config.yaml
hidden_act: "swiglu"
normalize_top_k: true
vocab_size: 4157
max_grad_norm: 1.0
train_tokens: 665500000
Below are experts of layer 3 (counted from 0) of a mixture-of-experts language model. Rows are named router (the router's row for the expert), gate (a neuron's input weights, with its number), up (a neuron's input weights, with its number), down (a neuron's output weights, with its number) and show model dimensions 144-191. Each number is 128 + 32 x the weight over its row's rms, rounded and kept within 0 to 255. Numbers have three digits each.
After each expert's rows: a language model's description of what the expert responds to; "mostly gets" lists some tokens that are sent to it at least half of the time. This comes from a sample of Wikipedia text that the model never trained on.

# expert 19
router:090112184116125145120141104103142091119133195119100140087139140132135162084185105158129171098103159112203109131160050061172133151180125139128109
gate0:101143143128098139165135118140115109128108117158140100094157142189106131074147153155148166145061120126090156131151146133151108152170123099163101
up0:147065137129113159184171106112142131164135128121160124115157197144114130119119143131097133133096156129082126111122180097173179147113119060139151
down0:102126128056086187179121102124126081127142115070156140153093145111087133081131175150173112113094144119160128101132066152122143085132109119149159
gate1:149093154091177113151105129122132045104120098168129122174217116122125128143170107111215174132080136135097147093136120174121113118147159085165161
up1:076116146122055103162104176142155146184122089125147130123132078126112156158140081140105167199143149165106209140130088155099101153135139130172078
down1:168089103107099171138125158128153134157048107143116076198165138112157105135167122124113143124180114204080121111133104129118131165142142160103090
gate2:139083103132148151096159086127116069142108153111131133092111168157100113137099122159066109166152149162181127142110073120128162101125119104139125
up2:070096114162103173105117139152120180145162091133070137079127117140138127114157149142122116120167067156082137148147122109102107138156130129190087
down2:109109094157153106225129137138110098151125207110116144086137111143158106073115148061080141151143140117086107148115093144106126096168165137151107
gate3:063119168144125069153116117082107164171154093127143195072118144133137141110155147131026154129159170139191138167126130080168175133096153123131138
up3:165128097097156131110128157167075029103079210152097075171176153077094123145098129152172083153154123120118139126139120160114153162076145115106181
down3:133161140115160149135158124160125077134116163124194095107085122147131140107085121141157174148140146158147149083021119175146085113139127158127085
gate4:139077086150130161135125111142073120175130125133177167122126186184183124148155044158143174112107075072123117147186140112136152139161138136130146
up4:120128112087133147095152186148135053103131142162165096110102166163156136141149128148101170142119163105150127125168136156126056086173110129138142
down4:170089195156113145112161164134149062061130143140101111143173133076074102107106194136143195187154116119103130127125191140083140117089132121133119
gate5:103071098091176166141141136115140126113175137163060109180158112150173111133128155107147140157128175188115090135136208133145171093146108096148130
up5:127120106117117172121173169108096112173160044100165137178179110185061161133121147100125133142117192168149131120136147124116106137101134156092137
down5:078148102179090114139084116146197131142107142129099190137139102122146122127135160102121147143136151152176140124119151169139141129138099133118214
Description: Mid-word pieces, especially "ch" after vowels, in names and species or genus names, such as Utre(ch)t, psy(ch)ologist, Bin(om)ial.
mostly gets: "Ch", " central", " Pac", "ch", "heast", "stitu"

# expert 63
router:108085210154162150134116125103146116112124122099110090085129172151150100126109120091120139068136091086108148110099090087172177151130114132161130
gate0:192054184154128125083097128110117157108135157113121152114190164099097095149060163131116129161106146047119156104108148125119210145129114123158102
up0:125069154155090144126153114124161116152154100095125193119146192102107108148079150211127121104122141009089136119093109122121108114145128173089112
down0:138189202066084169122103091139131111120157110104139069160123150139131070085136112179100109114130167128171096109078112120101102142090108131097155
gate1:132055123163106141170151177129136148162162094093089151154161123131134110105086166115122109059097133185136121121107124112132111142111151109163202
up1:092125120134135100079119180114156096087070112083093108088081148132160083087106190134140085137089057087106135145117096160108150147106125153085145
down1:145086102145108094143129190110079119139171107133201126134129134127151113123132203117141167159132168087155141148053108154143158092155086128164149
gate2:215115156137114109128126139180150158133154099149132124051155138184117119112097126143146124141151178174151113136126121092151105128146090148092129
up2:101132125090150150129093114114131110131122111066134174137131152138156149126172191183110143109159091069139097167154138160123123123127181138124162
down2:151148072184182144122163115146119151137137102104120123114217109124155110086129147095163125158150098151104120135092142122128055140129112098130129
gate3:090104159190113095165114105128115149162149147101168120134116128104197111144141141085153164118173137136152197148111119126144171082162088158076128
up3:102091130161137113127151178122054107173151124187122098128128145108144135111119126068149143096111157073134170141132114140066144149106140142180151
down3:113183072138093170114186147093114075061126138080180165122138124116117152105171108143102098142116136139178100136134153099127068113107117080155138
gate4:164123166078144099134134165173167088182153127138122131137172097131150151096132130115120140147174122183100105120136121121143179080138146139200084
up4:125148170071141119150145183160075077186158057144140135077175166178175139099115081110127122144143093146115072101140070080187137070127075094195073
down4:118113154159134068090180096052132145097139088142159131093139122124146116153112153145125090135124141118111156114194139157202121106106124092118081
gate5:092172135118152108106159082093181145138103109112137083119095167142112157164097174227117117088124179136106089089098025164183142123122092084128084
up5:124100092146139146072111160172143106162163121152130123164115085109141118080147151078102193143182045164107081126099210072140119165163133114118123
down5:099112101116046169159139197174166105100099133062157146170138123069106095085108089210135103141153120097122126147134079149118135168126117165181142
Description: Middle pieces of long words and organization names in lists and tables, such as Phal-an-x, Carri-er, gr-ant, Universal-ist.
mostly gets: "oser", "adel", " major", "ant", "retary", "cer"

# expert 43
router:139063127136132139123111118123128157157097151147117166104114101120137099102141123115152141093129064095164112208135079085128153184077128103144088
gate0:133186069125082079116152163128126124107147102136156094117154182122142019044055112082109142088155071151151098091044167094141158104129122148203102
up0:100086190149108169113142103141151150168180093144074123073108137129085128138077047152144173112111193122125102134158102147123153137116145152114157
down0:210099150095123153084057072122120143134130161065134130151128157119148160102080126201155094082094112085135156168121150115131116100125105136145152
gate1:108137143125187110098114003135114096129142083092118162137123150136085085078179085134152138124104144145136167155143088143148184168130187142144110
up1:114135102125113121191125192165164127125136151138145098097106127094175148177117165143103132095209116120126113125162104155136106182092142134159245
down1:193104150130080118122158124155144142156127123153148085098167127127133124099128144096184181147150093178178144106092109118134104127111081140063114
gate2:136157094135156153068186123092117150146095164150143116129159169089144062153130087104121148133133101128121150139166114147115198115166191156203141
up2:198148115165139131127087104077132133197149118137156120094108132127155126128131194118113107114074195230123129133113171128147161085099119166158150
down2:118159076116075142137179129040163197153101139151152075123160112087120155173143114105110124136109190115167147131161100084122152104111157135116220
gate3:134108126134187166057137132195109152112091234150175133135142114119169092122169154131120124117201142098160098146139130186032150175082138108106152
up3:147117126129160126109135130205124191084127164181162114171127138093154091127175165125180053086178113104184086155094118129087157117126131131122143
down3:153154171122120166124144139147093135109162145119114115168126080148150151101141103156142056069111121079178083106098092148107146132172092141100145
gate4:109111161137166111163079169179057126125142186138173113087188083123098168097134159124113117104108039157057143149097152112090154230115113148158076
up4:170090139152182144136120141141075150123120142179169131089191080134138138119113136128089113079133077149026121157125118103062126228105148157164078
down4:108100139120138109133124063114157075129161108123129153151086141110144135168150155141134102122177130108142064083110147142106085181077132156140165
gate5:146162136115085124177104135179170139142155089106140141080094144127177121135177106131162171089154104084137117116076113152156171095135111143148086
up5:123133126111123134115165126070124149114098151165203139091203171117209127110141138136090135133103092122193110159192069140111151074184185126097144
down5:105163102111174120110086071189090111131166118122075118153135091131101086073050121166129161129117163135162151137090169089133166142118094135182168
Description: Word-final suffixes -s, -ing, -ers, -ed and relative words like who, that, which, such as process(ing), whal(ing), Zøg's.
mostly gets: "ing", " including", "ming", "s", "Wh", "incip"

# expert 23
router:047134119098161139113081183124187100102053193084089142093139078145186121121027125061100139100131100086124110210157106074108138120105131108193159
gate0:097140211130149105110117142159076116090170123181124126116079122133176094172131106042104152128114152135105127121149086094113146113097085135165072
up0:076154112171193087143118149094158154118158135078151145146129108077102094151117134080077143153151139119065148137161103112135196107045142156143083
down0:145144101129122080087087151092094060166114113059107176136130104106142133105164125062146115087066143171167128141135161093150127089150077137111121
gate1:187130104145142073156056169123175123142177090098128153096145096124083119116182161088128146158132119165099133172118083075108199191133124126136164
up1:051104154092115161103141113139109132095120169109126086104101120124161122180135088161139099137167131139145160102140154126149111064172174129107104
down1:138108110139087127127111117087131154160136110112109161092200157185078146134142231136150137146139131167159133115162102161187140149118120075106127
gate2:152079141113110188143127161167129123098089087130092161145117156163192162099088137101093133169182161087134121155112145127115084069126122099130093
up2:093088097182114103155149113107139132128137165148141112148131098171126155103105150123157154192079104123111113103108154158095127160082072096137118
down2:175090135096075145125086142153140117160170154152089161198118092144153139110091119180165136117109166141169181096135094077114133154146136153156107
gate3:137101143084162145169122163124140137055127162118101156077067041140138080097099105152093130085150146147100118166117133144151096147120136164115189
up3:136130120100109032122177130141091117181121127115152129134113093087121136147124168114180134114140094155134157089149082055185139103061117084118145
down3:192141157175173187080163072104083127141144131211134141121131089164135159118108148146150118093115121070118120185118188118120185114083141065226077
gate4:088102142176150107166122158198102130129103187131072143120150148106160136081122160068139138080129161119114164210070074087092119112139113108084144
up4:157126111074136145111147169113034100066119070153102147136083135104114143167144129090104121198121125096081082107119161148126174188166065174107110
down4:097120108123106123158076164125083157126150185149109078139147158160109134161098131135156111107156135092156152078121128124187051113147108132103160
gate5:132110082130125142084174097102176123187088149113185118149123100136146112063125150153132068063125134133070100131140156173128147158134133115136195
up5:136112062114094140145138169169128108171113132114176089117066111172160107213131129151120130148119139134149192158171124134140100105138131092130070
down5:137115117127104101101118168125072109137180131139113101051121093128130115066182083146202183149141096156128149072141118106112147225126133105092131
Description: Verbs and prepositions after a subject in election and sports-season prose, such as elected, appointed, for, as, by, finish.
mostly gets: " appointed", " Awards", " elected", " Nominated", " stri", " JPL"

# expert 29
router:123123134119167163085124140103078085123119114121105082077163119198205150086145140087106170149119101127117133168176142123162164137131092062161107
gate0:100142162166095163094155115165099104079149079137168113147129140151133083136134098134070137121146122150115126130126176102148142114153090142149181
up0:143142147133110135105094094137124129126069101137135098110114103105080109130165151109097089133146125168145180144152123145178161124170149064152125
down0:172139096114103146128105134125117123141220125080072137175078146097205118183129142115142076111155116151135112098113094034128136137159189140168135
gate1:141145059158158124116109103124149087131137102085099102103134181123157114098119161133119151100120065126109049149133107093135172095169098073104167
up1:177148140105126097138130088123088134118153125109073145091138092103116104118172182167180104117103074160179101110126128160166125114095148114139141
down1:136130167119147091114177128075102107112122133123195076135117152124156177069098140129075136102105170142089105111166120145107131109065114173148178
gate2:110152136111118084092154147125105114135146136066143096082107209149132144164129080161134115083091079181171165158094141119150127155162109110183120
up2:144123123138138199128113165108156151135147111157153129188118076092152092135074147089154115170055086103108061078112160132104203124148149138145090
down2:121092113088153175139105179133117084077154118080133151134164177107118162117106145175104111111081146108117097148180081107096144195069070089086189
gate3:140078115101179171132112153091160090180127187152153137101151176136098111208109108149135123167135156164142119132143125126081144180108131146121136
up3:194150110130116152117120134132138105115173091106202110089068181145116090138196103121128136120151138118121073131155157103107164093126114166097115
down3:203081123088151138038115095144143123170135137199083138133138173135114145202132135117098140143151108101083145152134113142117206125146133098141120
gate4:117071156156166117095129121158138064108149137125106111096221159187122158094145127135077108122133151123152109133190115187150165121167189135119127
up4:158133105131111087152097113148124119146130180055058088114148163102105185133140062196108147139111139097172156113094128161173184120206138125089146
down4:121112058173173098135108133211130108198173137156148127132095129081135120138162095166123099118159144080102089131138134094165167101176098173133084
gate5:131105105109149129127144111084118108056181116120110128062164098117177166136103113115154120141191160183088076124139135152156149129072156077112165
up5:124125155127111139167119139135065084092136146087142107142146126111127151123066107071121107129107110150114194145211156099159124190113077130140172
down5:127126188176152113134170086174124175141101051127115156101111098141132165150153084075129095140136087114176140105125122106174094161170122100157074
Description: Last pieces of personal names and common first names in cast lists and biographies, such as Elliot, Hollis, Clark, George, Robert.
mostly gets: " Robert", " George", " politician", " Apps", " Richard", " Michael"

# expert 44
router:087074148112139195126109108106125122144090153111090131089122123108116062082087171095136176113141123136103119127136095088150152156131132115133150
gate0:166107102014138154125139094154146127150197173164154107052149122111099116160150168139118122149118081109143233177126136154159096093171092095156117
up0:163056120084150141197146100134130075162163088153152169114141104148128134186138156087112171197118079144129144124160137177096135110183074079124087
down0:159133127163158191138073103125137125138174118129172135127114125140146089142121128152097093123193065095183122092129158146161133071141122092172055
gate1:130067115118139102162144065146048142130093127116144199148144195115210132182105163116141180138082124137100072164137130140114135070076198189135121
up1:179077061120138082127101091106142156167124227134125146159107132163156091147113143078137166107113116110087056129150129157084142139143153179156195
down1:209118157156138072162104148186121180132111089122105154112116160070188177113080091151172122143108092129126124148125154130128142048133145142123141
gate2:126095159114153165121177103152120128131090116105131133098075131127118142142065167162069163134176134101126090135159114140183156130169186140131147
up2:090156125089119084125091146098143102135159136126131170112155114118135130117136102098142079122163152115124155085128188165113138106123133114143150
down2:180111156174168092122127122113112144090168118113175085122129154154162067185120111078124170140088084115099131167150097119131200144142137124121145
gate3:114135099145134117153124105191119112121124102135118126147118167133181176102071169134150193100170101179103155162100098134123101103170155124157145
up3:104091072114098106136115150132132098116113207107113040084069131087110171162150097219125116181024088165176109127145156096097122064164166071128146
down3:133140111140085125126122111133106132120135099127128139176116092119128177141081138126068107142155125134096112155146090170116123146134110085177108
gate4:111090119144113161152173122071134118088125122112026073144122144142114098163142148132178124159174160170115170153102146095160169130089144067105135
up4:094132092092116155125084178156093108115121124145130120144154139121155112124144145131089162093076125143109127132099156122125110127141173161100137
down4:184144141148116148108116129111093135114129136155127154121109136170115135060115078120077140176147116175141144152122159084128086148092100156165085
gate5:157140130166113183111105119157116151163051096130086052083094118142106165106076131140105100102154082079146105096103193144111139124175126123110109
up5:134134126191120156113088074129165140132072141143127061153106156119046096155114192141145129101139072057127189126108132174115145177151194149109122
down5:203142135082155079134103092133138153066130166119123158161133134109116125097205103150127131162085089131137091128141142089109147118172141108162119
Description: Ending pieces of words such as -cast-ing, -ity, -ence, -est, -ment, -ship, completing a word begun by an earlier token.
mostly gets: "ufact", "annel", "minist", "elop", "artment", "lish"

# expert 59
router:117071069136201163127138144084125156172119159063128120118142121191094076062115185156124126094098159110114135105134086118109074181109147120126143
gate0:073060133113127169147119149149128150135117112160163148150166153114102128129126111052158140145141166090148142124116105165119100206056119161047106
up0:132098172160124154171127140106154136160103146127156115143220124065111132114138161088135163128141107136124139118137107126168136185044118134070142
down0:125156070079149167109110090117169088090065067116156176158142206089161119141177135167147096126169165097133111159113154107186117084117136146107115
gate1:107066127152150200122108187116179102134173156137157108073151126121186100134080152163158199101168111112155115115090118159114074111101140093151030
up1:144054128140146195185130172077123095151150123115213111061148135168172096119071105105154150098153131130159112090094082131162093139097178142140075
down1:101064128159121189132134099117088091117134102143125110150116138127011066152096153158181142104100132140142107096123128093086061112089142130149149
gate2:111136106110101156147129142090142158102160127106071138109142129120182121140050178124123119152124143101084152165107095122076140049115142071083138
up2:098145146144107131092169099065171153086127140109165147164130099107172132091139165185142105095094166085117126137091089111068093115145128090125104
down2:174153149109164098144111109053127067101165110155100160084088134140121041068122150150104118116124144116129130123111147181155119149143106108121124
gate3:131077110129133129105170183137124060102067181120126155099143070050122149125110123152111094141108122144155228144133159070100149099119141140104149
up3:170170165090146076122106075127130174069175099172092117184139137150144154155133192134158115167071111114132119101058090135149133067056109124093146
down3:114146084143106110176129133153127165136109081159109141111115041167122139187098169120116137159151135147079094145127138064181134145134124126111146
gate4:141143072146195172122124108203087147157114128111095126111101082124148160103104184092109144138163104147146082130130162153168168121103103157113049
up4:142133109105121098205121117077170180130105053118078113130146150179127115081133202173194227158126108172155114098088120123119123165170188116152132
down4:129159143122138115157142124143129137138122118136125138102095119146091106081158081113097123117151101063138141098189106124087112174147112129072182
gate5:102114100142132109166111074093204169047082136091166093111137116090107098146076116127188130150110175130144096114079125181159102091085121083087090
up5:117095134122107094107074106118163177121165049106148124163118164133094173153116184090076147139102124136119147170110117147057146142122168117113140
down5:137126157102128223054162156093113120166109129133204103118131169121154092146108156164112102067142093179107180103149086155109143093086167056163176
Description: Stems and pieces of learned or technical words and percent signs, such as Dynasty, Italy, doubt, Security, chemist, %.
mostly gets: "ateg", "%", "cient", " histor", "mp", "though"

# expert 4
router:129071138048162124097153103105127099159141150127135150079140141137126132134141174132088121097163180151119147131143083061163115159094149142172155
gate0:169107092118172127143182093167153062188174120123154118115117144161092144169038155093160158148159161120072181147117136053183213182124113125142151
up0:117086142100117165203153203140054169111113152126140127134145114065162115093113159166130191094087188134143142120115138149105098091147150137127128
down0:167127134125122156138089177066133139082076093094161152131116168128153147154087115163158100093136175113076100143109129142096171115104141164106110
gate1:102108143130155135077168163148086156165137077116094130160071101105168077053181142138109137092179122139175109109147118144178189073164139136158144
up1:173160099131132198147160146127114131102112137147255147105105105120108104102117142095163158159091108144096110149149152155089086111140116129070139
down1:109147170101133111134190104140110174113107215079066160162144156114135175123139164099187180164135092081160174125119094073109113151154094171158138
gate2:123101133069125106133171144082088165085118119104161077120194061115176165172130107108130122140178119113144102109182105173094140108141132101112180
up2:132148133100149093118092132121104102112112188126083237170058105146058058086174186072149112142138101154131134101152140136139108137129112127187093
down2:150153144118127137165126164133113149132112144110108089143165188103070141145105155108078134136126140095110106161152123179173029149113148122126161
gate3:129098047096096093092151135158090113097154138161124140147119099144159117130118121076133138182125127155176137123133175111120119080085184145097179
up3:138114099136115127125116127103081119066177182164086120130076169118183135147122052067163158169152116107104186149126168115157113160084116128170173
down3:126144096172112145096135106092144166173148063102191135109095072207125129193118126142139128127071112174150111197158142120129088124198139119138053
gate4:105121097145158115110160105133156147153130133041125109126150121113113130100148138124156182110100179183094118130194099126158149199103154103115113
up4:117106069123204158082193146120124094064073171122184145126135130108141102121144105159173145116103121152095172103180130132144155124155132112079129
down4:173154101148099089177169090190093109230081124110131144093128127179073082131124143065078114127116135132156134124064134124081087184175171173125078
gate5:102189137121153117134162118161131180133102127094134104109159092137101083138081096099143146102104113088160109119124154103155105166114131182160103
up5:109107073094213106063159126050124125163094091184095126096135124153124149132126136129150109083131128057101088089132145139158143149104090126162078
down5:091153176110093157143147210162105146102171118145131072130154153115126110209153135078135158121116085152164117117102161116106126141129118143139075
Description: Mid-word pieces of non-English proper names and other words, often ending in s or z, e.g. Hidet-os-hi, Sal-az-ar, Ouaou-z-git.
mostly gets: " Kore", " Philipp", " Raj", " Daniel", "mad", " Iran"

# expert 49
router:105097116105158162154159093159162122119154163118121162088156132133139123062099171116152129030140133129135122170176122101156092170108139122175094
gate0:145159135116103151142148185159186085126106163128067107109131155182152093122107093129178147117084116178079143123133188152123078168123096036085132
up0:084100146081115118165120113113150135079119115171103113130085197099186125233075087126155121125148157114135115152127131135156129071184100131094131
down0:107163146123123185151085112079110205086120118137158154107118110165178122190141087125176140192094096130121180066157095159086194090121105096139077
gate1:083149178101146174094103090121132056131145153146146115107155167111117138142145186114134142208103107107102163086136146138164169172120092093117183
up1:165134110123164107141106115126159172152144123133113181104101153052172128160124122113160120104147156122086153102062183136138186166088095128122118
down1:201117082163143141112172156157072133058103101138156128131092097162129173151126154120103123119164069126133134169216123108099106138186155100136189
gate2:077096087109129155110139141110146093146128092165128152115170129141159091120184086158168139078126164149126104125115136110118112124148180166172132
up2:081136091154156083154113103125135126091142105113100135197149064193145147077130142094074133070127144139164124158154121172145114171236116176099118
down2:141084128114135080106091134134142169199168149141143092127096150173098128114096085066164132138164139117103119141146181198142119078110142130109164
gate3:144112093147141156117149080115143124124123143127156128124106054115138098178102106150103103104125121168118082113127118155122092121049133072120112
up3:170056053153136124141130109141132147102144130133163154124128127126144101098162135113134087091123096182091131141147145131140130188100095112091158
down3:113095114125143084120095175182122225115085170115131170106141149179162191136136114077103130132121129136086176151144044153063094099161148130098139
gate4:169077091116171082139145110133120038106117118147139126028143133149167084161121115143142111117066137138104185141144079111164160106078156121084125
up4:102136071115147156110145120094108108140106146152159128145167064086156155110120092138125108106130110137146143122133106126150214104151074094120137
down4:127093146140140108091152081147131114121141146121083126159066142136073100120133167125112115186174124175074134138127144102097114154149130115131120
gate5:125073146138115127181149152166111095121118109139117121136217227131124116164082093106142122133150160139151115115132142096154176104057148088076106
up5:146126134140112105150123202167122164152157130114142130118160103185112164087151175097077150067113093098126125158197100106127161161142072151117165
down5:179116123108109127101164125121148091107205148144128110079139124117107134103093132175117132086152184137145089139080127115165131016116140130093142
Description: Pieces of non-English names and scripts, such as Turkish, South Asian, Japanese, Thai, Greek, after K, Sh, Z, e.g. Sar(id), Jad(av)ji.
mostly gets: " tem", " Az", " Bh", " Pak", " Hung", " Turk"

# expert 54
router:147120107107195164083141137161074112117059185094116095133109143147123146162093088127130100069119185127127159199122136118104143172037124115145159
gate0:072133113125131133200139144056099155154145097158149095170120152120173138138119141132140103069094144107118175119095050145156156127072165138161151
up0:137079121146102136102155093109071147170186094155111070173169146100217160143113128106149115119095132148119163133090101170143155136077134157148131
down0:085104096121130139115136146157142140096122101123189136124125071132084081132133152135076157107106123163096091106155210160179097132099088093154191
gate1:161139160083219164065169108148121136085091167094086155117139102130135126133103132118167111113120127147097109075070194166122139113111146108202124
up1:132094132095076095120116149138136122134135109124113027138121119143110144106159150100117160068075096161105169162163126133116136156199140183084152
down1:107103145107082119189108117148122161171155162144144140144113092049093154069122137113101246098119083106151133129068102119137130150135133121103128
gate2:085091135155102157198101134145113117180112170156108129065090122141167147195135142079162136177130169172100151208100135152117153091147129127089144
up2:108107120132111082148128117121116160116172135123105197158178199145170095168125097056158112149159077104141143046158155144128142101124192102137116
down2:145159147191113101121138167120046132119097157156112154105183122120129122101118169131137187121111178145122062131141125155108133175140133069127156
gate3:096040175137093096118123084136098132152088118185154193067100114097194119135147092068117111121054186149119097125147132088119112091134136109143085
up3:148086071154064135121158090129078092130084150178139193068108171097167156146100131057135095181035129100112167112098181089136114118101134125117110
down3:125170130181104131183129101153083124182115112100107148109104121113125179107128127128159113103122141082075146139122154181143085129132147074106133
gate4:113063139148164148090087107197138123147114161123101132126100125166145134126095139071126120102132174166132093123124079084142179066136133134118156
up4:125101125102140141161085174115153126091107123175103102140086138099187153154147116106098149140176077165126149112128113148185168113109004061150126
down4:140134065131172039162135101139101088187114112131165126152143102174150186141115152083173069068144111139146114130126121149141108094126156111159097
gate5:072105126152145132162176046128125145074096129098133149200135132135169112119155136139102132089102165108161098138106091144136161156173124125155115
up5:161157128106144104130095204086113132163083102133108081114125138123125086102104133106139123156153091076101124177101138116122099097166152150167170
down5:138156156153117160138131176124157113149112102157156102091129119153120136128157138151177093135155135124148122175141107069211112165084095135186152
Description: Capital letters in country codes like DEN, and reporting or past verbs such as received, died, wrote, stated, released.
mostly gets: " received", " died", " profess", " wrote", " pri", "BA"

# expert 47
router:094077170091162159082118147166151132130089165152107114089138108129169063120097121068149156106080140119139157123182098094095149218120158108166142
gate1:095059181111123168127169162115121121162094083182170103125141156154122122146142094107109117137144058103148117120164050090094119144129124115196058
up1:035154173188134133139154076101121138151104096164154144088109152101173093134192121109140145143113143165141103060131095107136124111109147146148091
down1:224066077142151105116152115168151066123142107106124153068122124135089132153144189095065154128153110086131151144125176151109118141155151113100057
gate2:141053108166148113114088142180082131180081161126126151156144150095155114103173221062082145129075117133132137147128190110131199162078151112141169
up2:114071151117133066137114120141100095100123193053157166107120128158149154054147179112103171187126170123173077173188157142106214084177134112122168
down2:150172175151110057175117111094152170135104146169115092111175184047127110135203122172094119061097052159099170112118118155091123154135144136092128
gate3:083110142123111147137198176124170102105104130131125157078173117121159060114151093101136142158136141130153133115175164138113139206135106103126105
up3:208132121151102117113073132162145082125161131097131115158093190122117158087099141183133115113156096075097118171071075114130119112159108072120130
down3:141063116090120113105126086140146144123107157138140131143119078098104150106070157133113094070150167109162107196127074142078131100115126166141120
gate4:095061165139104120144148117150123168127160192142164096092099109125122124121060190063108120119121126102155072143128154164135122119185179160154190
up4:154162127046145103139097088126168124071192113124149120173178158084098172143129075144152113169088151170163124184112163172141134122094149149136071
down4:120095118079114077141138105113096077094129175065111139118163123155103184139109150185135110107141093167103145093166122077146149125117159126147121
gate5:135102144103141178063092109199177123097099165107144121128069125146108101136124139133144212071136104169099133134183158091138194115123169188125118
up5:093117145135103144094115082146195145114098151115140174114135094100142134115145147122192177074103119179081112127139174085125171151105160201151099
down5:147185163136109102109159136114177129065105088181131082170139107112139119098212161172154087206145134137120107126097173134117190040148062166128099
gate6:133103152111159119122179102138112119170089099073156142136218137112208154136130137151098054082078134134146101109139016136150152157060111111119122
up6:053135126159099129128105093081111122121175135125055114109062102114104130089189082116154147148157139133128110131156179124103057099231147133134142
down6:126136147145145109117141110124101161137112148115126097124051142059078092112110062092165105105080199155116171112149125099160143138081132101180137
Description: Word endings after g-sounds and filler words like with, are, where, those, such as beside, morale, despite, distance.
mostly gets: "pite", "|---|---|---|---", " where", " those", " making", " get"

# expert 35
router:116132096113119144119129124164149089147040142123137125132115166142141117071129157114091181120097145092152186211143146100065114148102099117111108
gate0:084125106092121143119142089140145105092106146164165119126084096146105099153129077123078153138110111130130164175148189110168109106156184081097106
up0:111154140147144162114138106102129125096116188111140121100108093106133083151120127132120146090115102116121124167158168081182092129188168136139131
down0:099055150128120177134188137143121173143074120061111140189120200162145128149134132105172094126117141078086109178157168200107127122119123134100125
gate1:063167131150141153090137147168215145112124202157043143128156162082102193128064129166136131115127168131065130193157131064133092099136149187129139
up1:142119150095156106125132125135105073120126126149073153112156122117118129161103144133093112150088199154117138086151174071115138147135137076121102
down1:148104178091082122127115113126108139139124126136212157131110116162109129116144109155156134131150120056138098057064133160127136142140084134200072
gate2:152130089125117100094071107095049171118122108103135099155196084136113147122134102111148138121083064130104119080108142124138176137131111152153088
up2:133189114152125162098154161132114142135121189195185135127102165055231127093113168124089161147124121163122137116084097150133126121145080103126096
down2:145127141126135047135100125178153119168113075073094141106170185160143092106100134101113139116097140119131095141135187160131072148171140119103105
gate3:144095118122126125116168052158168088169102099212157076090132122111169149117116107185093129114188131146160161125162115110148208155106120160154128
up3:125121135159115154109125118121057076075116177095123113129131106129111122136152135093154002163157111090138162134133146083121099164094090086103110
down3:131108161101123203143162138152168135137136109151209144083128132199098098121164135118166156142131113189111124158063056096105173110110094119148137
gate4:185076174162110142170064132175092107097155112106156065141109168128100151133089128057111165183040086128110105148174204097144136130128123115150112
up4:051153051109104148139122120081145141142136117160122166073173167051106140115135102145138128095173134110147117144170135130140161166110178115087186
down4:125109165135135106131106089105174087057164159117127120087087122178159100160122149114095109201106080160135116079130163138148139111126137056120103
gate5:089081174160139122093142103187108136144101096166169153084172147157131088092212108085035198140119151138148107104174134158169130161152141112103184
up5:090222131134121125109110168097142117083145154116123137125147133064119193156105147196126031153171150127109130139112097119118091093114148169133126
down5:118063171144146189114102122134110110084127052126071104163092090167117067095190135091101152126104146188134105116120117129200171124115104107145119
Description: Past-tense and participle endings and whole participles in narrative prose, such as unearned, combined, founded, used, known, released.
mostly gets: " used", " known", "ided", " released", " held", " named"